config.toml
activation = "squared_relu"
normalize_top_k = false
scale_expert_input = true
beta1 = 0.93
Below are experts of layer 6 (counted from 0) of a mixture-of-experts language model. Rows are named up (a neuron's input weights, with its number) and show model dimensions 0-55. Each number is 500 + 40 x the weight over its row's rms, rounded and kept within 0 to 999. Numbers have three digits each.
Before each expert's rows: "gets" lists some tokens that make up at least twice as much of what it gets as of all text. This comes from a sample of Wikipedia text that the model never trained on. Tokens count by the router's weight.

# expert 4
gets: "in ", "of ", "In ", "to ", "on ", "that "
up44:560439497485529572440455508534544585511455496549492500519523489544495471441506550459498513432474480457548530505461549546534517532568464518529500438484491477522458431472
up45:515529509513515441482503515498486489455534435497460463498476539498475423532500502500581522512533473546538467503496469557511448451530445498496487406496550539471489536512
up46:457486437528523518502425558515463421485466552511528449486432536504527448475488555494544523491559508499509535469496517588485507516545483459477516490536574536485455453433
up47:459471479549591477440554466520490422498522541453551536546498518518488493527522536505431460595471508565475495534469497542487504541532514470452475507467505578480428453446
up48:492511534558521464500533486453527548523465569486527457459418476591538571476561463489497510511461531534441478507498495397489498533533514546557491471571487493518582514496
up49:516506471560471504473502549454491562506467453569540505567429510491467442522457518498517481484512499577541428555549528476512440498513540442464404478569433453478525408432
up50:562483560491507484490509499525450490549454498497525468477517435498423464505491521517455482488540488422454476498466428496556382477498523571417479457495476447540454535557
up51:471505474538509499591582537468512506491547478452624515504512458549542437554554493478530515550486526578487501431501537432509549512550487425468616534504561486520480499560
up52:460479543453471485492476477472527494524494535537441521464421476446541487570454493485496491470487462438531516551507515503442449462582489495496463468543508473529517485440
up53:438461467529515444513513487488553398480538477453545471443495465501549546580485415533447463503512582477454548543485577460554501440576549528478393470556493530558453503492
up54:517495465431473525474497549466550504508497504549511468492520476505490462478569510441472406530505514532483394559474514412562465492399467481494490509513502469496561500531
up55:451516489513454480476558530507490520569512557448488470500489440531553555520519554428443496497558544505467489464560469490419596522511542511557491559487432460488448551524
up56:468439488568467582521489513505496445495456563519472499466527544603603554551500487550449463445548520473562530512481532455456454481482505526565550506523449489489503585453
up57:531469444555543461490457562533463566430468499410537512488503554564558459548532469502535504552483499542429480529566476502572495540515463547537433464524468558509459529530
up58:426492482463468496544545548503521447457500516470502460524540504520505544469471460497528494437502459517455462445466528476529480519459502546494437462502516523567496574475
up59:487431481538462564406414465499400515520459564534513480476433509454431482497548445512508488517542525466498461526502545444509504514494526483566489471480471552513548505508
up60:529478478541516499501541473521422456461507465519543492545455537436440515502497496426496501578529424496556538463499530474485545506484519520428523462485498530462458532479
up61:437473532480515485531548482545475504650570551514397562498492497507501518487477572405504453490476522412520506478481552515556572575427509521488447606487510519483428584509
up62:574457478492547558528491493504486471445516495503568486483470531487552521515490464494407509445494428489574407514447539495553478580440531443552464476447517438424547467549
up63:527520562496464489480507460538510489519437470505494458481517496492488552429446576473560518490553528519517499445596545431482495566444491541447596506490457478436557494468
up64:415520482538508460493532471453484491461483500534548443512472516589446482500538485503561540516529568574539592477567488480524555496541425517560462424510484477536469548548
up65:511508546573576504445499465483493469553515526530573478547532493503487520570534552522512499606429525473467451551465525464499444593541471524475465528499440480501517503505
up66:537563508505539399633500526494454492531481502539539460579473481582489573504508521460480504521433517530494485531456430463493555483543489501488453500448535525567481530460
up67:594530529513529536520495532421464439514457510598451522495508450475502492531522429458478425484571589512514398528519465491475562471449468452501455468502593504408531497450
up68:409501473545542545495495486443564425562484507542495484447475568484461454483460413432436519495493509503514538456503517523468563534538503470473504492496480470506455506430
up69:489484570477503482483588485468530453499451554471471473515458457549516511449497441407525493500494509516522513509528481498457503490560544518520476485555548471474514530519
up70:479535475482605493539505512507435511542540559477555484427537516468466513487546470544533449530463442521516439444492501459484470469510482492460473571472465517551451519586
up71:483460433558526457501601492463539497552503514516529475434483529513423550478527489500468510478511528581508456477513548491471407521494539604417543497484450505484496472455
up72:513488467484578449518524501471489375537540554438498522477560491477540467507446518466498560474533497525460464519507570560552531489476480501536547474522505441431462468578
up73:485573519459443502479496503514456487501446489474483536533525522475533519469506529460495456444536441496451430515467538503505584452534483471549441525513489458497488450429
up74:591555528392528521514554429469461440515583500451482505526559504501472486485461497454599542517518463453477511520507501529471593514429570431489438498516463441525418465526
up75:485487492479472460528524498535441530480455516511534478419513514494524532481542507521519569491527521490504496558507430510510480487556482459488463565643458463484424511455
up76:482516503479511477446570488475536521519426506477445502509480526549521443523566470511575555506482458429569522566512473474510515493536431521568475533505564539526510481508
up77:514459477554479464571525486472552477464491545459496481500447461501513454473427540485517537563489552490543514521531461475466514419536510444502399478550523537546453513560
up78:500455520431518499560516477478463530560433509539497512447535493581435535496479439464528449513482502501481456507538476500431549537499464493466481480429532445525500488427
up79:444504469571512550528555363508566469460484521521388587466435509497491467475522530515507445423451440454515522504421512543519513518570515472493485495585528485495512569557
up80:513499508493507541547474543491513480454528466489488519452446445460462482493525473548505484540488479480482424563494481466503505504544519448424533513505515533410470481525
up81:464493599495504490520485550557450529458499539487496505487531440527487517554516541479536499443523460490388528567538498603547521522499458494437472550482537523477569516448
up82:475473525509566474564463509491507455523552562508554509525522568525532489508472419568496536476538507477430507480533513461506594509458533519481580471498511525505522478493
up83:506499468476530470485506503463501502491487466514559586518477549500494506494449510431529459428477501499468507473490447430549558507544550515540550498493508461503528546501
up84:570498428479550436457521566471521446498451418502429558495551575566489463492459473413486526455557490557411520565532456417434482483545471467510504514449475509580440495519
up85:567583472525494368434517529560534617550495519419509466526495510517406513546514444524526505533532458537480473502517451521472417468518549410514525448491508473460519484554
up86:482555541502560492510451547527483510407420469491513498546431540544507532444421483479476555593501539457525491517450485477500515482491467547554488525486504555444473506555
up87:536444512510489510476477560408591542499473495533519488559476511528553527529475478573466548464514542495515478507457420536514521446483583583549544529513504503517455502582
up88:550495546480496423471518490400479521534397540540506484537552557544475504597417510540512473480476520556483552476471510484447526504560410475495469500506478456430444476497
up89:525436519491537474541516526533504524493510488492440498524495530530526464503597517492482556555500488524501486467490523506567489409518494506472473548459497542490476538459
up90:457540519514528427486486564547514544520561571534487500505516468497520483521554461514478509498509520535496478543525436520488514424445518499457581428485550553520529502516
up91:523494478492574457517526474458460510497489387533462578525524556525504528522417514421459451503435464469513483519455454455474483459486593505469495515528485449444455503480
up92:557501462517525509560439489464478518506465497437494531421564546435514524515503521592532509516490560496486512428550512559489458457545471462547484543530473499524473540481
up93:484428498548488511514592569480467468498511473513468471452449524441481544475507518445525533471484531508493499562445469536448517485541576517500494472461505483536499471462
up94:488529579498513425499483415478489487473485476450528411509543441476523527484519505472536538507535475489475462499483521461492414509431482506510517571514478485520513460584
up95:500461570488481446528498515558537489476537569466514553553488562487486518495469489488477436458495404477528521522506535446552493470502520454506468451523542472456509480530
up96:475516417536496507545436485445540474544384531528499581439507492455509483523441500478487486526484460478491452495453517505456555528476420482432496549521449409553543527417
up97:578519485463545551498458506475563515475537493515527431530470478470537503534471579467507452493489426491499492565488524509468515457469479503451432401485501528528482476525
up98:437562480500539469498521437416410515620584544445443497511528468506501518469522520506489521488492506486562518525476576531573541428514520474522514503521497535552534465500
up99:539538497533498421458542559517531548499541418557530439476493464499502508542489511496498520541562515509500513491544516505514605597492516490550484455524544525553486485541
up100:503522481521529447441495490562497501518464496537482496469342494546421480554489581475424471489460519498545606470481507535452446465547556514496440486489503610518458575459
up101:495515466444526582453450500500527456500497512452475541473461541464534536494441436489559475492456505543484519555520520441413505521467560419431476487501477480516534457570
up102:476556533510446513481488506516578512525538546495506502485474520450509562495453477459478493482559412550416510522579482500518548433473472447535478516565572517490576511565
up103:468490431440506502539446520547477455461522507468519470502514426547445500470558523528428507466550464489443403562557487500494504559518435553465470538474483536423496489477
up104:448533483510553520504462468531560399455498466518444489602512537562444432529533419525509513511494534511432523438448479549454505468492475590483517528521501466511533525553
up105:484513539444454498541626522480451565520549536459541401431456485528500514531464451525464507408465502479490598497476516542478481517426563446480541493539528525488510513509
up106:495439446460560525486523506529469454473442494532500477540499529425473482511565480528509470536526508454458538470498551528402555511515498591540547533506516482524511471494
up107:493516472538483451476489532443490556473494529539518412461540413501441505515460525503471509488564511454556475492519498522503461454491522491554484532466465526597504530437
up108:454425463546496478500530552522429529460518456491458504538488492524522421552446534469479546503547517441519496549545509489492503481576410497483475512511505560526610485499
up109:526525525492588495562495550511462452482477510512482451491540440531520474497464466528505456449401507549478543437538528477520538521447478452508458502527551468531451528465
up110:507507508499461531551460422492464482502420508505526503488577476434515436500579522439488612461494497497497549507504480538485517463556528440462499516492450601439551473495
up111:470557483550544484511550520529496507470449496561408536460532521484441559445575530493439516530431489488457607530466485526494527538583538479522462477499481480541420515478
up112:531454430505472473477513541520501501551399537443508422468562513512494474545486464476510537458511424535526528507495481420517473416488510510570477463528490525550470506452
up113:521477531466502494623516501478485506517476521481513548482511474527428455521528539491448453520479449598512495515460481396488568506466586476502502528479483597486470497565
up114:525511494573528510457479504514508518453507512478527503475526539471523443501456568495480529541545527481547508497566487497465537544420533488534477510482488543531508442563
up115:450472522513468569495552465433511520414518532475472482518548471473537430510524486547536548533468549495457505495463508501467516484522473551535475493523477495491548543466
up116:519474449522474491553516471542507560408489514510566553477517522487543476528560494492506520488460498503525395530514492470511449515496426505516477522557524495529539526452
up117:503444523466518412579464517515544461466496564541492475525602528487535517574514477465568428482415534525439563531537542552486512447490474525528457542449538488556568527464
up118:509494539480542525493527507481538497508531479507471554487507445561492557500464514483537527464481539498492436438558493487464470532549506433434576479554413530545391514521
up119:499474454474456512474531534505517470470529434555576507530521479530462502538427454452487472516498490472490553538505469490565464439537546489468573499458412448429520541433
up120:481508440530504522528491544552446485468470504525429591427411461471579516542507526527569506503508514538460439553548475486459505505463526593501489507485521509544510511499
up121:478470459517482474561489508481511510498427543479503432468478489430488519506481470477443495466547516532497471493490531453525577526500416530491557565507532529503451496440
up122:452490478545495466483528450482555524471486560538457462478527600514512509499492573503435526477446500498500520516513522544531396460465620450494462518426608507489518505475
up123:519574531512516487545504527488493549546493479479429511502484435552530517549495513535541457507480525552517479538555465552423486463484576487520540475534498450479490501476
up124:558476362433483449584539526558480534457542561542532546487476498506539537533657557505528506502467473517571551496506459514472528509484515427440516545557510535585533536499
up125:540407544540494489566418498499551552493473489456459568580485520496452548557513508494495457507498494559525481480504602527494527484524521484536447465522454479507480452519
up126:499489443499435470553540489452496478455476481428454446500504434532451518531499391453520458528485510512489460453524438439479485531523495412547492499460536513483450496538
up127:521483557454496488518446505483531491527480515547488590532469514549563574592524461489531539484489494475443518564503541483503509477454510429499488498521538412461537524542
up128:506554553517535492490504506580563518516506507465521587515522522575521521555528457498495489475461465497518519516488446441470494547551571436552527483493490520507459551585
up129:496538448515575480570491444436460537431422509487448451461476426469537549518506531534511453464544500457558533544482500517489483485520574564491446552551534504425500458547
up130:468508496488503467548610551489446537502478492474448512449506431542497524512559459425529440538495514596491480554409498504499447481537514488481578534529475490534497549460
up131:468512563517560519482435411565555449497429519541526502483468447560547500503488424534508538456471555551421426528435410513520474440451572490554557564454501507435502491465
up132:432434460506515522574471464525524468528494538493472487492571501490495429484524572495513412513491413434514504527508538451484551547523513563536577495523551564488424482460
up133:415509486619530544447569535517464469364517404472445525469502491488472542460534515565468550525602490495514506481510612432520505457485570529557443474505489472506468488417
up134:525464454498559434504395469535559511534477572408489499552542527549498424574495507562496498492500569480495454462543553455434479467469494465526526555518516513439553489501
up135:522501518472473464500495561509514509524459466457517536583556549419460470472550529486464558436450516480509505540509509472535488462506510492519449445488502497498547512547
up136:526541535436460518450593480475550425470532478516531494472533515448462483492464466472567460516483565473517509500528493424526438488483540501529505553519516538522489516433
up137:457512490446480495569494548602519472495500471498483541505472553483496570488532515469454511432556491513493487487535414460487536382458503465430583476461424463601520466506
up138:508494508498400487520470467512498477532487538503478532493606473585504516481521543481493448516443541589463450488442450517501552456553513468492505461592478529481501514511
up139:612587505547541390494512468546517486530532502439544475480534572457452518391495459509484514503517552502543520475434469560504482457501483512409504591575503475539417431496
up140:508486512513521503545460547466463419531422518470519567562486394521468465528491547497547494545504484406491503476509434488509464469542417456483592467571510559544541514462
up141:490462478458468554568501460454555497583541515561424479584537555436510513557524514469591432545577493518471500496458514503515498503511562460435449537521531558498563464507
up142:501534493471577553579594453442474533464487466544525507457488445527518547518410460504467477510467486514495489521533489549455548533513503429484571543566516560514478519528
up143:507529515479490533527447471458543535489545469540499442461503535526476521488488446453466459494536521486576482479448507401566528455493565464510451478487520506475520502492
up144:512591494543515418482503479444461512491478439463439423471480466505574549573481450500516462544510478453527478538553459435547477477504524460542584488498459517520550449574
up145:426565420529517493516483512507509524488543360494474521561488467456480530553500476497530518451485558475512521511543468526533519443436583525489479528540456497561486479498
up146:495528521466510447512528519500489509445447560475439484475555515450487477501439517528611466552431502516481527550427502583528469500516450522504528435423529509497456612500
up147:517507452511524440574408507403521510514504450469475575546467474536518555500502509486418485488506457509512496449462499555479481505585531476628501489502488629506479519468
up148:436558552458558463475530531485457516409488515440536561538482537535463484485547535496562494437455493465512447469510551562379481454537529522528537529513460481498491571562
up149:493524541466492470533491473506510422527508545501492497501421548499491502477489495567566413504401560512485536487433518438469407525474517477529478457506515516518533454524
up150:458536501585509519507467405514485418495466510540493432559472585504510511455446517482501504554494558514503527491483469463507540570476546538426532438531463502552423437532
up151:525539495428529527489542559487493531510440455483478426525482493513447513482481489513462492477556475412586504525552433466487496498493475483497523534516468457402469496541
up152:514506513493508493471542463474520541485516466448471487570472442529539453540555496413513515539507451529400602484502542484442450548519509513512467508481476507539540544502
up153:508431440485513480448468514429494482504488554582485511513455526535507475474514492474522506482547507501488542529545518550546455554514479496540573489435502505534507514508
up154:532547466532537479562482452508454538458527529591510494499561515470436452540533501498460391526547493576494421532440485495468540505446517449493484521556478470474533546527
up155:498481504510531622507496525533491477498555511520496506446487503495468496487469509427506469546503505511464405497608467473516564512504455501424521454495468517526516523564
up156:506464454525531579496449513478538517455385489515523472485497465532443461483486526437496425514467462497459466544559603541479568499561471483483573468493483492530456463525
up157:419538486451463480439517550525432510534537474449488579517490549524515448505472542445495512506477466554488464500474483452471564460483524509441469525562533483613529498513
up158:531460514522496524478440486501506522396494561432479512465529434433544512469480457485498501444515435472509476575454495483393489397557590454515449524451472563449499474584
up159:536521481539485498503564475458476504448460550420476492522449555477460506533552507486456514562459516452462447497477517459513458507434475426548520561567463399524454519556
up160:467505513529522559518493434440495482547605489516547502502533490496425486532521534421578463481529501549528506517537436458534472472485489433482477498511469483442560504538
up161:546512505499374471515516415535533469488524446528425579501536516526538516484484489508597478536504473461470513499461521502554506475544513507425476477490503503570474500494
up162:494486562528587474512518557525499482500508495544537494497481462494425465528504455458558519456505546461529556478516491556493531537507450567578468416515457513431524485471
up163:494455481490536493529519521501493414473460487507542464503486494494467550493562497543492565534442467431555449476492521484461481471482541473467450447514491538474455546561
up164:469477502499544466504490501526507541493534516513444536510472441396412572530421505490472509479610524530529537450472503409484556437516524523532528496484516495547409461514
up165:475489502537578476546471482478477441475561520487562538534522449536486516528542538457527507516477432521512499574451467481541446590462511476449563444543521511445483508469
up166:526492513454518509469472540417487508517473502515466516451455467501471473560580488541515563456563477542576467489575509474522485503581493485517496496500517452457501563471
up167:448522434522536499413469543518518488606449471477427502527525465558511515475531544496493491453477464528564502563568554556524502469493446524500494484477454437538492608511
up168:571444486445535460542486531467544478360527483543526559496514419472485589524480448525475485477521561537449570443537506578533482472450488495473535528520508491480451474591
up169:469473502520491555512516524557514504573477493530512510515518487486535439490494549588506539486545512495509491522499429479489505480566499440462487506470488419506554509532
up170:548484508522560491496519464462472483463521529518534478500588508487503523509541440473491532462507518540465454482509421489520502539522550460507488515569591600497435465482
up171:463514496520504492466486523473527482521507549484535431542462505498440463509475435409533421497432399456481513475530521439493484603494512481444523510517499452502485505456
up172:565532466494509465455528510478449453517567452515511557525506495531433477506508536412519524472483533539448515552487539524522561551636460514505510508513492453563482466497
up173:444566547453473446508476483488466533478448433538506509498517436561393483458484459436507475538504503503443489527440446505581474471521494523448489468539550476555529530524
up174:487435476559496571488548449489452463507500526549435477466475487446530579459437442511561556516525465486467418508428539458545506505474520421506464523522492489509470468548
up175:525531508525461533483485515524481499462492491483509548479462516520460499528527479517465438480371468493501436558455480523516533527448511482538505532456458501464504499516
up176:473522525494484555522510534514436465490487493499490454414452486451475463465493499496487508509515520480508536498450586516453493511492504507526505546565549504552564517440
up177:554518531526510548486486513486445466466422503541500500583528493452481537562447476501497510497514494543498506514503462510540465524468583447474515518484496515503571487468
up178:508533477541474478516502441504516493532525518565470591494473519513458438477502431535499463505455517450481499503503502451506553520493545449524425495504518492512489530525
up179:464539521489565475460506465468547468486499474462511509448508410459448556497475494475475421509538440470499438518538481506500512565497471447422520500447417536451474479492
up180:507504469505493502483500511543427508511536471434457488520489473479546489559471480411549501516404432481432515506538535529492524460539498441478546566525490569496475492526
up181:548509468441418526541513501477458484442531513459525599452451469494541524502425456527510537503510483516519466575471493486505531528443509506508532496411490545573538495463
up182:495510468519519491529490561471507520433467473479528505496506490495515585571469496505469428464482530489516468509417451529484487535480459457508512530454489492491562606492
up183:512469546467538481553479486494545511522459491397553543504470547486572498528532524542501546483519553518515559565444482501453531466505493520463462438450502508535560505480
up184:502504478481431502512457424545530516523435528500570465569480507487485517529514384484526506533498533468498495508533514573571498532512449549530514447515477471521493488483
up185:534477575550516523422454471478565527482491471467422492447575514492498432434538549470550498506491490551539493522517424561507477552408468485522539518475506515524490452468
up186:529542493416448609483453591520492548475491534606497488498512543487459447515468505505472502492563468453475512479513539441507507408440533526469480531510550452587488555541
up187:523537433493510402495479474567497437468458558535507511497520501522421505512546508483520469507480507555401516473495503473511581466473488496426429506504476499508434542546
up188:494489542442481561546520466503482501475538495439566466510469452501532483550517477504487482509496549499514457542494395451466532520469556493443504518503511473500473483485
up189:487484504408559510445503552463502517460517511502489494401476522456479545513508496484546562502459524441464503489525519477485515577519512508593488457509550493485477386519
up190:486493490516509558530505524470505519492478552489516444517500513430429456563572503500478553471494526570491404453461550440474499522494475436516474509527418543523498457523
up191:552465462497494464532520486511474436448502537515494503463470537494565532531477543489514525548471466536510524472499481503584572453531520505461576450499526460498541521459
up192:518525474545548433481525519429517521472524569509496493449478537485515481397524499512546456524534458480449562561481535518434540566437528493523584484546555557514460508539
up193:513477533506468508499440477508516580534468522531490476503465458509425493503513539506429512575504487485513463501480509540456486465512489528445567487472546443604534648518
up194:443473527501511486504453478530534494499455374475493536502561529523533500540493486567474543495529515504512563537480466453473583429497472534480465506510518532496460550475
up195:484477506455571520537557465462573532456468540462474564516488543529576466539509506380483535558508495483500620563510510456490537478505477471514559473496467438516498490537
up196:485553498524497531452621460467514458454449565440557492599487432536519527598447543520512448479500445529474444546502456475487448459504545518427477494506479469529537513555
up197:466471448505459492414464504473513519456455528580476489491395548483521512487574524542499483465525479534518529502422533464506501447425527583478511615507578480552466533431
up198:398473501487480524613569455515512550470475466532562430541485480531470461468539477546490542477530540483555495519462511486490567489460536491404572507504505549509491542488
up199:590588524502464403541489467464560469506471460504532518442469525550480563492443512556523435538478486498579501520497488528469481446532532450522487543533507540556480446497
up200:527555489484447526491509502463478523512553560484476512435517512557467538553474478514484557492425444508522542510537465503443471559458484554498545491537534484537507475491
up201:493586525454571499515483465492493528562439584521493506497588540517499426563458499529491463396543461515449547480503514464497497553512466433526521533517414540540509515522
up202:451453404563512540462548479519436468526560475496456467494491470519540461525534461530521546532476498442546572425480502498574505513432493501475436478453470474476466434525
up203:508586510496465490516434486428536518567486537484493487472515498492523513549543496491577453497433537466536483539445506498517449436503441594458472520506476515552488566464
up204:429567545579487543506490543528531495493527558508547506466454484578435503502579510435511482576491548509530554501475599532429484510444529491475558497476508455458493494548
up205:467525465470490526482530472508477471493547582487528480516496485500453483562529541552488503549495515497459473527575502542467478483504523510442521516578444483549470421525
up206:530477557437506525437499461542415537516544516514516494527515500550577530511493451576511485511510505555522441504536502587562482477568450428466461552475488484538534421480
up207:528468488492465521532516474508501535495472475496532563488450449570503468530510427484524510520485501492556517517538493537567514486495535425479477447495470457481516483495
up208:489448511563467553504477567599485541526549616391433450562567575500503462486533482511458516513518423474536480521477471473500492537572520486453519476445503536501529512444
up209:515517487455590518567518502456467521450482602520530527511498526535578591534526495463499547452491523488465506462495548566517460475529475489536524527429503533533468450506
up210:431480451495520524503489426455553517473451439493453516561539557544552500510501427554529489468483493540435499504490492477524505497460476446496464475544549505457464521553
up211:439480465518494484456584495513444474440499603506456513554462487554445484512427460498505545454561508555506518487515540477538499515483425494480482405498535528462502455524
up212:482516442508475504569553514433519456480525478630470513610447429510432507466450476534437542524536477478450494485468520528527569505614544449483518502498485476509484508509
up213:609479484484556437496544430488552569506558536486455466547536492494522447550455494543525500463470472428482478515518557493508476433464569491465479508525517473425561538463
up214:547462553487555485512492531501525485406572506477483518471475532453448513519516450428445460520452561561498467460487463582489531540475436579462513541531506439515467514482
up215:483499500537509542433534448553530500483434500507472503524474480472415539480492521533485493514518476560516507526393485454502561457520473439525532510499492493514524493458
up216:554531462537495554483559485471562441542517446498482550558489506552427524493486521486451540436462516528526498529480483513515538485537486555488554493481470559486520507549
up217:548508559576530432542556536565480455488423448523521437457504591500512507531480451471517509436512486465500485515547454493443489550530501559522438528535543556533571494497
up218:429514431529553511524577561516494498514516518502502487519516470505409472437481483460495450547472449501537489545482459483520464522531540467587526525462559499526491486450
up219:473473523451489530451496548489499503527445505507504555423517509438534545551424545519594525528415517524510475474551587456470502464510474574551553479438509488519501487483
up220:478544451486473491581478472506511485537481436497561584467560409494544547515497418523517586517518467477496478458458504543470511469479523457481446465438501529415473495509
up221:502536499485486484531491495543538542515345445515517544534495468482488534561510497507601484514624533497490499506568475509546495481466378479546503459542504502491449531398
up222:511509527496564519478514421424495540533540596473483437499477599490504522571498428405496473576421512438516491502559531474540481588555496506455497531511525513498514482432
up223:421482538529451472496532470496552470459494480491436596501491533449530547482507529499516489506472504581473458551527565555512548515480498494578473442513560552413486475514
up224:513482478549470523561461476467510476482542565586554484507482465522488534509547484513431405521504528480574512497505453480528507531559537437467450503468524504523458520498
up225:476490446450566513460446448449504505504570488454566462556524514485429495558530480514450462467479545460515458476469546510458491522475488542511555496518529508556554534486
up226:470488576510501497575459528476478517498578490484556437530605432499471521513426549524472465482453470453461506471456484529492454528553494482451523501508546454470519507512
up227:473490462481490395430450424509477549535453537536527538495451474489489544525562516535506519473425577517504451488540485496539549543480547524500485570488545552467487491489
up228:494474524533516556549504554580554490480462447497488451440469533420522461516495506467484510566498488458568488481427537428346498531488515514517474498554482445546518545526
up229:503588544521491480476435431496531458498524478488448511441428506486508434553510381474512562435501598537443451512501528538505540455522520569445483580560497490557499490503
up230:469536456453556476576559522550495531524525494540533588448460466469463497502455545428593524524517510523450499544596493514494484490501547488482498568469492521420560460492
up231:504505411549480484527489573480510418557577520539462547476451509459451439509485536500497491464480558467529525469492446516496525531439432453531522546511460523509524494462
up232:472510488495546512512505534466501521527490472527502521522520519442481557542475483497478498451460459486431562568469451514478426520495501461537503476492476456504554431517
up233:595536437505493464472479534536538488518415557505466474483518474533484502571525481506486497495558526494493455522445465426442559582527479546544545491477471586443477500520
up234:526450531525553460482515533508463430462460490570487515476466520487547504473441500503483516490511443525506546519431560567482412509473464479509483503463550447516523484550
up235:535486511561498484473514500503501478484498440409563546569480517438471503457424422429473534472511527509565564502415513522505424530488484476452511498497499509514410511553
up236:560506513540508503541531435513488501497526484512552547511499364481499489557433501475529535534483507563499461474607466465475498503606501513476548518484523498467540494506
up237:522513435498519530466500559524424496472497500463464577419509442525518573481512444452524464528471465500501500460536540471430470520494476534461510511500442469512512524438
up238:462511543532507537513560453510520491458474538467537563460505571462447527459426494546555493536488494516563484522505491491497458509530550448464494499571506475525562528473
up239:558473531501512525518480546512571447439564507511460575469519576433498595551547439542551440516457549500506485500551439494539576483462505473533483459436435463462483471504
up240:490533486489542548535460501445524476501510527417413522468540487521484539475583475484432484401545566551468555458573496560457531466480509532517460470567458488459510548478
up241:537426540537471457545454519410530484527517526495466422524516475508471490535523464538501522455470553460418401532476431448474491548443510506530493511534496509519447502492
up242:487517543564563561499564460527425443467515442507578519566535438499495477549521532460495465477480465516581564504505473493435564525511463490529511430508476504507431457491
up243:499436501480470543482499480436489426497490542553481511454479524560592522560487524500517491498558549470469568474493493421506452528506518466563489507516527540443548537510
up244:477503498468487485481512476477526495440564456529519526551418584495518475519441451532476487529517525410494388463498493517449489498578550525576503530484445457567510448514
up245:434469515528536586510490438579470515511484495518493528485523476488533522488503439487562527438547470494458491501545508469453469492433524484463456559536522491496487518539
up246:539535505515483551459532499525500434476533445521454461433562528475500482502547489475520541518516469489499508514508484422485466517516528531485503509436513417456450472434
up247:481509518522506540472536467461508512505549560480451493505526515467528510514427565421525491413502482479557455434582465382527478384474457435501554450580589600494484534445
up248:482454505502481493553532486495452492461486507520490536459458513504489471523532485563453462525503538517491563473467536474472458434554509524475475598546458491474489504498
up249:490532551519505528435431554452532481496527562514603454563481554524464515525545494486548555478508468537513492598489516504487511490528493547516474484449452587445463483509
up250:495512509504481517481500477484517565526518486509490453536484505488513561492445420588525478553497445542486492514408454496547531507510544475488477497494462467493517492500
up251:506582441533471442502483527512516524592520475526527565462417438566524467537539520455520433431503515523553472492576511464479511607593495539457551463576497606508421513490
up252:535525486474492561575447539455477419429505525468542436544458528482520499520495533435547421496542478511449455476470470466561459517452459533542588531505537486499494477493
up253:498475474501574489505443482560478487480557534513533549481521547524445498544460528453492498559490454511502488506526443423515531529501516486493546476540517492499475487591
up254:530524519515576492473574475505468521474485469514528513482484538507463551465549455483525505508545506474449438505487437500520519512462547609441494449530503512454483523480
up255:501513440519520579460395493508456515466499455445497489423472404476529431514483495527496435515527524547482548459462524466527513551460517470451487506563495495471489525497
up256:508533549519504447500454485552501488494470520410551487467488508506510517492505508510550543517545562485486506452538519524527539488541472477438548468512474477482484438435
up257:455404511470538480547473466469519467481480456527534513461500495429476576470490451497457494457392512475478532460486462508516502485418509478499489510534490491432456570515
up258:481497516496513460516519467549539521457519523446471506475518474489415501519484477501503499397497412518510481408530438483419455525514582472491547482514380480499498551514
up259:493519496451475463472466513489516516509504493470464456512468486516527507517532454509452504540481522518475458441528489542477460582459522451510533536443488527515544491561
up260:491484439519522540488563443510415524510498487449551504535471539550470451481505474519541462484551439550519456513522460486418477437465471562557518458426486565562500467522
up261:578470419481493503497491493492512516572485453523532472436509497533512522557493458451441531593497454534504497524449442578486493537525511501571471497537551505570547507443
up262:550477482471587442531489438534527463485464501557471491539555523477448425580448493572489576516610524506518546493510474504483563518448489517478479527514508463556491520502
up263:454493488490492544506486478464499567481427520496468510451474539548387501487569467522566500540471474507521544523500458518449501535576485558438497501499568518522524495443
up264:499508473491497442455491465531485490513500459463475516543455502509570525468487497551479439471514527587500504527512488550570507545524419438491589557464468501456537481501
up265:489574581451530467452512502459574515511409417525540551570479512489508489504520432500468464514437502538541473351486585449491502468498522493508499469499514530567561580425
up266:490475497507513478536489523506468515520439479536461467463453526570495575527459500457511503447483478503586535484565462471521493465479442489412521535497536543557500538530
up267:475497477481467485433519513469452459475543479461528466532460507442458486558495462471451531520475484538508484531488473526468534539531461541576473529526579497437494494492
up268:473452487481504555550515543400512432487551513557493584589414591475451506558478502509494474531535460496546473518550399518486502439464476600500511493455510525506535475470
up269:458481498493509546510506495515521439496513479475551464627498431473510451480500473473568529521478554520465529602509480561541460479486491524465475519519517545476540515466
up270:494499454457477544476526451535457494522519459515505549538514611482538482499517427510533528546488453567510477560487476434523505556501495567494483524467496499450521473462
up271:428495473498513486491458536561483454504460500455528551470565433572526465434458418540569526508499538513517581543488449511443488489521523571471457473509427546520563514561
up272:533493478539438489496537473570444518474499457506582539521514438487430520472483507501439488534526492527536482489495445547552520504515519487574491496578378508461502519461
up273:444513558540484477542512504421487454547515527597527511482547485580477554454482555467595568435507484571484514471540555503461522410463487487530618512483476527462506441519
up274:540464532523516465498548519511462522549542567441502603538498517516567497511518500511542543511489459514493504488477486528522553387527511504459516528408528525551577592455